config.toml
activation = "swiglu"
router_score = "softmax"
init_std_router = 0.0397
lr_router = 0.00154
norm_place = "pre"
final_lr_fraction = 0.1
doc_mask = true
Below are experts of layer 7 (counted from 0) of a mixture-of-experts language model. Rows are named router (the router's row for the expert), gate (a neuron's input weights, with its number), up (a neuron's input weights, with its number) and show model dimensions 0-223. Each number is 500 + 50 x the weight over its row's rms, rounded and kept within 0 to 999. Numbers have three digits each.
Before each expert's rows: a language model's description of what the expert responds to. This comes from a sample of Wikipedia text that the model never trained on.

# expert 30
Description: Pipes and small numbers between cells of sports statistics tables (apps, goals, league rows), plus year-list semicolons and per.
router:528566489450571509444461508513485513566416469450613537502443482519485574516488522459509499423551448548468543450470598514496476515481493543427468530462570582553533484558543550620500439489504494545610495537501502463511539423443454532436473519509485490493486476519403485553417482473483396397508448462549473488448542545497579473412453470607507524456495437642548527515596518452506621473428508533552520488494493495442472437524462473534464483511571572435533519427406461448485496560563515559581486539580434445498436493483467504497632514467572571543506449512493514517502566464441471584440492555513538533535501417414497455482439540437538508506492553419599499522385416457499552581484
gate4:525554490475468557589448554575502515499400478474641478567421418538507489418506556569548509454516462513548463460527554512378412491581441429441523501522502556581514442462438455539545526474650474487441505522527572485503500442439526499468441464507470504451510542536471526464455494557460478551434473586478452399546487511511422496472541533439515569468491453464416509416520565423406552528478477557490428509499508459480496556587565530453504471489505505511521484444510528439518458518499463465458598547490421554434517591514525526478509535558379472444530518501487506465524547467404572460453411529536503592569533505523557535581475551541641545527527503584534524417477380444475496493509
up4:542442503459592467452501549417447538439451573380558488589544442508530474525481486544497472502478563404493491468534562523452521470437524521567588591511478548510457434523504421505462481494506438535451489474493516538483541492482526528490497529446323521487500549568504464431444550435448539549479436505473474363450531514572414557524571434521517488446512578498423550505473505420429501493528521485492496540509396562461489542534476525518560509527563484405581519465515564553465431545537615520502518511505417591444499519516625503421518440465413471542411529535515549526525516464416543482549545498503543455403547594506489398497491575530612527509419532484534493438451418438525474521478

# expert 26
Description: Closing parentheses after years or notes, like born 1969), and table pipes ending rows, plus ] and }.
router:538540487459448496525549509520464441472518514544581502593469522515535552497530556526578515459542472568496534485509425522465520566435548496423509579445511458540596533505415510493448577510447569485465551535607558589519483531467521383607483506536556550461562568496514534549493587534485517534514503440513461582574552526516491417443558508491534556399530449423533451483477603574466456585576419550545480500579431498579540541494540451412537428552413509479426460601506512476485480454429478535513538532494552481459471428565437429447531457544553515489452481454487531529499503649582571421461613491436498525559384549534510540479434502537449469537532439527510421477518535486472452530483
gate4:500533527485539516451502410508493504490531459441537508558452515463512487486509453458483416499543479506438491518498484522550514470446429492558537494486508427559482557600513462563470401442530587535574423447586495524474503558436528561544491434499543499558470527542465507521525467537521503504449505479483522518565485579384502496580506608526436482528503401439411431428510546500512488568525506477518469563433587449482444551438622419419467517506527389514575468429467545487505454526458570552547605522501394524455475609405481496540427495647412516459489467533571495497458491516488446455402484419412466434488523502503431472444468512555587532398481495498476508527448533547555564417400
up4:548482499430437478369496479481448487553534404543531440530508504524476517394437495480592453500479536518497496465595551440463544530507429384559575479439548476557499501592477406595518507510434594460583538419586551518407516525482487503533519508466494576512525516572372483490440463482521502531468488592498551538526514536459585521558561532517449546570429449482484413484510522445528462549582427499521466535483542508496532494464510496439515534479456440540596613438445574481582423510533498445509523419515421555495494518459547498559454489490450519385536469545537537473476577453429545420519482483472496452519571543520522425504413514557457462460415489487498509553480549632469564411470

# expert 18
Description: Prepositions and connectors before names, chiefly by after titles or participles (Preceded by), plus with, and, &, commas in name lists.
router:530456608523474514588444478498511501482546500466508440592513515525479505569497461576499539435445541412522497537476483454502552400526538427556462467518461497544513472523392527535539504442505536503463463448517466445434508454540430564541566517505531582499443515454403529567571397524543506521477477482511530557671494502484508410518402520460497547553585507520419398483525497447530594550386530522496574516513455521552476567472581520488487532522565478453511502558501533515524510592543492550472527552556551556482406509533488485451525571475491474549543435628578454450536450460549419510439442414533445464589560474448442425548417459437457505469566463455486576384482462417480498536530
gate0:496490573486586506532461527569519582420502525549516576505549451464569543495451504545492494486446513549484408531443504530529514524490536399426529609542553536408462581458559552468424425407456537463543421496544513492408509469538559491566466466453482490459489476446433465462571419502503424351488539505569575453523489502486503515527426485469537478593479527614456547461560470498543400464534548496478414562451511543494487508593610409461504459521430571503455546490512517535443446416528529528546517525479417572584486593527467484555442539543479419499482523532469398526512469456441484567608551485434555453551591497412483450558488526468567565552498428482505461517480488489494538532555
up0:484513513422506409559498448438468476480544433473520655489456545515630509513513495570495512438424499527550478480526495420527491554505497399488475455509442540543459410526579490484501491465487551487418484437440493636479522488537519488518510578556555567482453499423497504604520433529444436476484545443465565460452447476464435462466438481515486493475566544558471522494477519571506512490457552550473492573523556506482438678474506465520484539583443479456524551474450508574507478478583505530492498491535438546540477604460514552547444613539542514400548387515490532533538472611453515509546490494519568463512476427420517391499528494403480498419466441427493551480477537611486591558449

# expert 6
Description: Colons after field labels in infoboxes and taxonomy lists (Class:, Batted:), plus pipes, dashes and semicolons separating table or citation fields.
router:422520533499517481474515507506466391466516566554479567560482419512511513443483452565618569447540467594435525474539548475467439561542425516553447464466495403556515585475487541487504524392519452408438415461449505489398519458467532517514514441523459542512418477478528444622532575556523504510472564581513468514554527438561555448492481572442542581476489449546495483500520461492437499482537477520520474457448584533404514522536504472504501529492537501420402487636511491519432549462576521601453509495520582451491500509597480468553592495579616454603497452495544545458496418550539576451472507421450554507425602476497434504499454573582408475514493492496504532520471518596503538500463
gate4:494492501448474462535541447419519366468457514491536517492559477500511425497502508561482452528599586507476505469536518564485411469454501611566483551482615534484437409451453532508605471523467505478460501473493484538385523451440525529630507497498466501407420468432529471557527504511454502532444488443380537430526480450549490477521441499425537476592483398446447547549459477467458548536494581453483439509495563414478541461565482525478543541461415545526417561437438466478515550537519508542370467485457448486467571550463423479500418615493472534517487421577493463537568515455465541442422407381520514533533387463513518513458553528493506476502519469478556474476549546603459559492486
up4:487548603508489437536526506555430554545491542445512681536503463519549589476416545514536505434592525586460625509505500541485490434465398541547481533412458536455482512512418518614453568490540511566531508435492459503492531493509490445426496480470517506516501548408402516529450521512513457563471445471520472499433547510492498584510511513452581485547531507537456541520427448490570435471467453502536472432481520463468430512518546588488463590645399548448582482528447519562520528562451426618418483482437483418506505552485493552528404430522519511497494502441457588403461497477491562498495417454451452455465510475471546425525506552576508381559511467462487499524503436445473487547535